config = dict(
    d_shared_expert=0,
    router_score='softmax',
    balance_loss=0.00292,
    num_attention_heads=8,
    positions='rope',
    rope_theta=10000.0,
    parallel_block=False,
    lr_head=0.00842,
    max_steps=4938,
)
Below are experts of layer 7 (counted from 0) of a mixture-of-experts language model. Rows are named router (the router's row for the expert), down (a neuron's output weights, with its number) and show model dimensions 0-63. Each number is 500 + 25 x the weight over its row's rms, rounded and kept within 0 to 999. Numbers have three digits each.
After each expert's rows: "raises" lists some tokens whose logits its average output raises strongly, later layers aside. This comes from a sample of Wikipedia text that the model never trained on.

# expert 125
router:488511499488493522495503486460518516497492485528512491470498474553517510516515463504518487497495525494480501514544535504534472508511518466477488516515470511478493453489510485444533488527522509
down0:487528452519496497535513475501506478504488457538499490496506479487450494512482461500488468492485541507500501509525468453542491519485470486506528519515476445507496499526490532498510509456502522
down1:499503494511562546510516537474486477535510523512435506490510472505536526515493472522543536476513508484517480496473502517547507510504488508486479494504505508486492508489525476453459497486517524
down2:520521510552500461491488508466513506500477501476493538471487496501493556517472475511534467481503473490471498490534529469489446514510483481463488483495519492522493520537472482526546522503486489
down3:490528492511458519520505496513490519492511487457529466492473481515584532500489513509530528469525515457527513493480440531445459487549501490521463491434515506523501491520507516509503501472497486
down4:513471497447462491475512475464483489496476491518462514477506469472509461458492507533489487459491517532515528493490493486477505464535497515492453487524479505471484476499481531496522490505497557
down5:507501479488488475477514501486500520486503536477489471485487508528517478491508488442556497548528525523481486483500512494509496486474459464505455517494501499492525434477493527470516463492511549
raises: "id", "ab", "or", "b", "it"

# expert 28
router:464509472468475533552522478475512498529505526507482468474502457516524523521527502493530500547484521479511543514505529501549468522516527487471481507538469503492492528467503457506527502485462494
down0:494496489498518493513556507516512512477507494485505458529496532476522540563503523493485461506492497475560478491483465478517475484505488538487496479495488479551503452491486526549504517493456509
down1:550469490527537504530475516469520479529482514498519513534513502498521458555463462536514516465488465512501524505480460518502506488484496530486504496533530489517513537500495470533469478545486494
down2:458507517523511509528476434498508494489496494528487550503509513523474498504507505477492464514498465586501464501504512516515506468490532505537470483474566531523473505483522525487486505466473518
down3:535495530531499525490505474489526480474508533537525475491464515522480496556511524507484541515523506493487502473471517468470488465484489508510560535525516545471481501504430484488482530509488559
down4:471514533519503468469500523495550514490476487521466479511537520467524527497518477485501505441476532469482503497474523509504475513500507505529546495520470514519487531521487490494514528462522494
down5:466483510477462496519520473507515513496502474480496476513479506535497502480529531498501529530496541515472468489524504473494486520490518515474480527504497492518504489435492487494529480454463504
raises: "b", "port", "ee"

# expert 47
router:468499512481475516453467476444528559530488501476461471452457491538522520496522501512526495531506525487474533499520512501502492494507531450481504494517471530505498483469519499484510498516464479
down0:497496509483479501465516493513494518474482520494487511513505476500501485449496474491480496484478476473486522514502529496474489521498523498472532488499503528461478514537503531460477498484491511
down1:503489474526473473516468496508510529548520481515487491503497477511468530533541526529475494453525497465498500496519498516499501509487473539511519488485501460442531500526492471507537499471471565
down2:477507499490454524524504485533476481479531490436519483513497498511517471517508502494505500513469508555541511472507505508502474488500502484507450519529508522495505479488504518461519485457484498
down3:505493497456473534465492499518518466528451479498577495508504475465473509567499489484494523478484464474524480503519541532510479538507492491510492524499536471501528522518511506512498487486484519
down4:531453523490465496495521467473432503438491487483511479484485508486506474532497509549507545510475489475469503561498486479508504470516482454505504512512491481482469531520456511529526511493547505
down5:537551547474475480514505456532505520508464479508505504483485540460497537486464501527518486505542490473542499535490497510486466540496455486493541506512471512491482499485509491515507488480490480
raises: "l", "ly", "ist"

# expert 20
router:438461478519525543502512474454526504502490524475501459459477497506520522526521482511524510494501525485476505518513533489532461507494516481477486501510452482465490446471506475496547498478508494
down0:538538479481513534526467498499532480481499469478498499521474484506543506520477544489523406470535484526523447527495504513460512462498517501446467474485480532513531480480559474473521489460574508
down1:483487491540487480514524476479517505459498500521512479505481487483486467466498515518481481521516504452462501472496457537488507544559520483489505499503544481499531473466452549476433554515460472
down2:483540489436514525512508487455511466516494520521498448478521479485514524504445533518513518485499519519531490510467533522487499502492507451458501470490515499518448548484538537511482444549468502
down3:521527512468482487510476530508546477522470549506505522541491505474458489440522507470559484514493520479455510496483520488481490482519545534505482478530515469480493516438477497504522517507548476
down4:461527515492476511504482479517484475454454498459530512579546535502488519518502480504502504486449532472458497501512498492504457498491510512522513477537488515513478523507525507527470483504462517
down5:478466499503439454484480506495503482492522470506466495507462537489489482485496503546482471489564499501495440547486486522466508536519531528528494494505535497473496506443492504476466514524498536
raises: "u", "es", "t"

# expert 100
router:480529514537481532475506487513516527525520540477503490489476483500534543524525490494516477534528514476525526505506507493526437499508525553487536463507479507474511500462459449513527527532475515
down0:511521489477518505508505519514530511526539492521498466487498493537513507520501514504568533482486450480463511523507557471477483512507488498471484525484498470486476479500533532486455539473534530
down1:505501484472539489538515490474501540508510498519531575504540501480462503516527494472527480476495523508481522478532537500536464486480538492508511497494520447492529454504487465517508437538481500
down2:440505514529463462507454496505513494528505522475465498490479475538483529482505521490473525503530491541494505482496477517491492487475456497487498517520511511487480455503494504466498492520513500
down3:469493461508502507510486487539468491505452534515530483519509494516547497454452489507498516510484527525476524519526510512529490498487488510551537526532469515524483463509466470489532516518497456
down4:504460566485500472500474518505537527467505502500514519514575503484523508425458509447541473521552482505502463507465446512510472507520480514446523498516490514508505511508522505513481519445469527
down5:558513497524532526485457538478483477483493502494496480477475449509501446509464510477456502520543501478466486452447510568520517496495505500506503521513558478482485489459460481496511473528486509
raises: "ed", "et", "ec"

# expert 70
router:489439437539506528538538457494507502517509458491483484521520493542519520514513542501521525542498512529516497535533530483526479516480518470469492523510482495483483477456486505524510530506518496
down0:519539493496516465454500550534528533443495541515509520494449458472490516457487553510467453458469522509466513500511500489498561475474470499490491519477452488516471483526492494511509510475570523
down1:524524468530463493505472534471511519483504509533459478505515499507529531504473489511552506504500476473503488476485528512491499551464493477467502518448524514532500534530504520427489543514496499
down2:500493452558501495487564475512505467517502511477507509527496487530494492486493555494508487469474542545503542506454458524521516534456504489520498527519489462550523480464505481522533526491527540
down3:492476495481531504509472504487501533487491480466474497469534444498516478508503472511512469510567513462497484475542508481495510514532523502526490476519468511536502519483508498444520495519496535
down4:513520471476478479497483481462510562509502493467538510516492508497447533560513520464511503486461490479505539506474552516509535526492477475481527521500503513513522501506511500495489510508477488
down5:523522498500458499532481506502502519523500522485491462509474496463506442461460477499499482487482509497510490531512482556511529455461501482531470563525515508535503516482481543539472490498477473
raises: "o", "ton", "ant"

# expert 32
router:458470505511483519479553515485530518514506472487511488467523515497502557510571524483515517502496539455473509536497568513566463552514503499484505539515481505493497514419489479525527498478498513
down0:498556507505547497526453493522523510492477469476470513532488540523495548522499487494537449488496523490514481503510523514505485509529499518521510503524492487479479403481483470510503548521489472
down1:530476458547536445493500487531464492470480513486517528501516562526493517513495466485558510509514506547493492477512509530512475489495499517532505513488433478508533490498479439477511510518511530
down2:475492490511504529492509516559489502549481507501514507476461538530499518557527510505538485472476528510507482506518547497476506490507455510498528502515487520484535534510484526467511486526502491
down3:465485524488470501531500538459514522538485523495468507509471559515507497557497511462496497513440445497523507545538483443484500496516488474556455491501474504509515567513492507561487495519538503
down4:504532524490466525483541520541533509505508536479497503479493507484494462516534493508490539484506514483454505530508478517519487544492484481480513549495533486477512489510492558521487524521499493
down5:496542481449461485503498479482461453478488539536536510486497479480453499521508488455524550489480526460519498527459567498534503489479512523525491490507536535463485499496469503503492488533531465
raises: "i-", "ish", "i"

# expert 38
router:498520511491503512521502470485515505525497543481489466489487476544523531510506502500528519534499538492502533525514530473522489479462533501477488503531485543491512517491445494466509506468505476
down0:526489535496497524538538492499466504489531518505543453532521433512475528522533473513512498524486487534483458479503514502510472454514451515458512494479523506463481552512540524543518471504534523
down1:500497470508486511457531527513472461482504434499432525549542519556481451488488490502563513524534439483520467457487495527495555493516501486486537459519505523523500471481515514499501478493515486
down2:451519521483503526494467512476503514480490506479475508542502540508493502552498526446454526503479491477465516566525510509516488506532525514437448480509530522489530470533466475505493502498521471
down3:509532526508476487463536512530478517481504514494511517479488559498501544524513484487488534536485539485507562509493472493510473483462468488506520475550472450500496564489487501504460550509524497
down4:513477518501501522498492542516538472529521497453505438479519546478471474502485504533485515504539537508519520512501513471490505503459483457425533476519501464495475477484507520514510511537508534
down5:502466506490573475462517531493467547505488498488492497456484492484458530460493500518516489471478498485504461502492494504517478515521502517474528533446496502508499521490515505462517465513505481
raises: "ing.", "ing,", "land", "ban"

# expert 113
router:481521530489527533541514503463511512555488454469489451454477480486527518502495523489523524559531510493482529499522508490541498513500537515489508519533477513475493481498499479546513487467490477
down0:452501505553514501537528543463502493496503521525558490478464502527491474508533522476486505532529498485501488489536465505508473493510519511511519488522512471471466468540508469501500507495504492
down1:520504525526505553476490485471488515518531434503522539505504497514520509487447488467520480510524507481505464505523472508497490485515466464490511532466527488488493535465485530555552474507512507
down2:471503479510494487510462572525473486467502527545502514549493533525511484467491467474517515517480508517551489474516495480492483501502498497496500464470520512499482500531486454538475509482475531
down3:506494492481436490474521544501483533482479522507514480475492504497466546488501468472439448537510502516456532499507489498498508511479457531511458463552466505527487564517515525453512508557486481
down4:476523448473536480463528571466504487482460476503537537498483512529512485535508473512530520516513547480475474464439473505493484486555515515555465511508473457486516528500508497494484503484485530
down5:488521480476490526500496476521469476508513488471525487530502476515526493508523504532461470523486475562495482493471481488469514489517464521550487472532487487492497457517496478517497512507505511
raises: "lex", "hen", "il"

# expert 96
router:478509481487495536501537474470510502536490539501496472490483475519526521504535482498526489556487520489505527529497520480525454514518528481486507511542478510492494481460501470516526510482475525
down0:468551504508476522534512523520495457539433507535501533530535497486476516511540494495496467466502507507519513508507508491514519484478490512489499516470446562542523496514512507486501493518467501
down1:479492486481425488535508481498526504499495528524489506520525507477473511479489510488484504499442500445521454509490526515493496496502516503497484479489498488502510497541448494538537514486502562
down2:500524487493532500454476553443514552473491549553490523478533516535509501515512504534508504510558493498485480500511525466545524507510535494514457516485495498520494508464449514530527498492512559
down3:493527514458439511552510504543521484475460472512501498501468446481525496446451516515492506510488514490518497552491468515496515499526488513525451474522496484520482516486492519511507530489479510
down4:513531504464477454509494491478513484521482469514500515508510515495479486511510480463506466512511465515543514439521494507507503477532444494496488499510510540527525528489511487469521501519506466
down5:474514556505472471510501535486512557470514519491461499474487528519535505449499514477513495494547499512514507492469492516460523485520470482542483494491514474500488498476491503493503491550563505
raises: "te", "erson", "ast"

# expert 119
router:478523485498518525497534484508500480520490487522483482485514470519525538531537536499524510519479515516505532535497543485568459520515521528464522498541477500490506534455498462474533513515476508
down0:558491531501545506447520495491507508480534515514485503472504449496523489538477523481487480533559467474484510552529515511509556482473493507507495459509521498500471524505504517499505520541544480
down1:491483495544522501534484526493488466533474485477502479483450478520522504469515510526470516454524476461524524530485480522500516533555522474477524489511478481558529542486505510490514503516489474
down2:462519494484514431508521440519531501503509483507504514473465525529496524510527495468543532534492503510507481506463496490543480531488490485518498513534499482481499519505488519516486518492550515
down3:514489467542484493494523515547532471488507468517507531500485520504502503522544481491488510475500521423476517481520503492460516482498477522493469516496469493440489549505481508515508555515516484
down4:468487533485457503525471475500502532550475515515541466528554500510478495491483505524525501510513476484516504516504493527500490502494502500493516499518508473499510498496460477491470550463498461
down5:495513516531578530552517477502534535475481456468487489478532516503485438513462517499552541489505529525546497484501536471483507541485479485517472534498528488541524524477500524531481544468484531
raises: "ology", "ium", "ct", "ctor"

# expert 69
router:474457520449544525529537477518515496510460487538559505494474472521524524496513562473531540555490522506467497510507513488516481531503533503481549541506454502472491458499463494506508494494502501
down0:493481460524475535534497491524537508461462476515494499509497503532516538490454479494532486494511503437499450510532530480501476544492508518534493547491539524494471478485446526457494522505494513
down1:486506541502539505509449494521498523477521447463509521509481476536520519482514475543513468470528535499511504501509455487465539499506501501447495468511456476489510468511482486479491507517495466
down2:486470527505508547514529540490498521494532521454488469540454525524523449477516502533552556541488495513456483469500476523481528481506508538508518469523531533519473420529512478470499503505528445
down3:492526517460517503465480551484492474512495481484461490506535477482476490522493424562507512528454513532519553494521473497473545473496498525522509490551488478505500541472524512491475508522494472
down4:538459505520498510484521502500498479513527468513524519506500534517463528552515464489540506498523504498489516518479492506501480488483519494514470492452477491463529525489497528499541544497534516
down5:491517510497502527533442495512502487464494470516483541456477485546515459498465502478490454498509488503444520503512476525528546555506498518480512542480511511525508487503526457495497491504501489
raises: "h", "r", "m"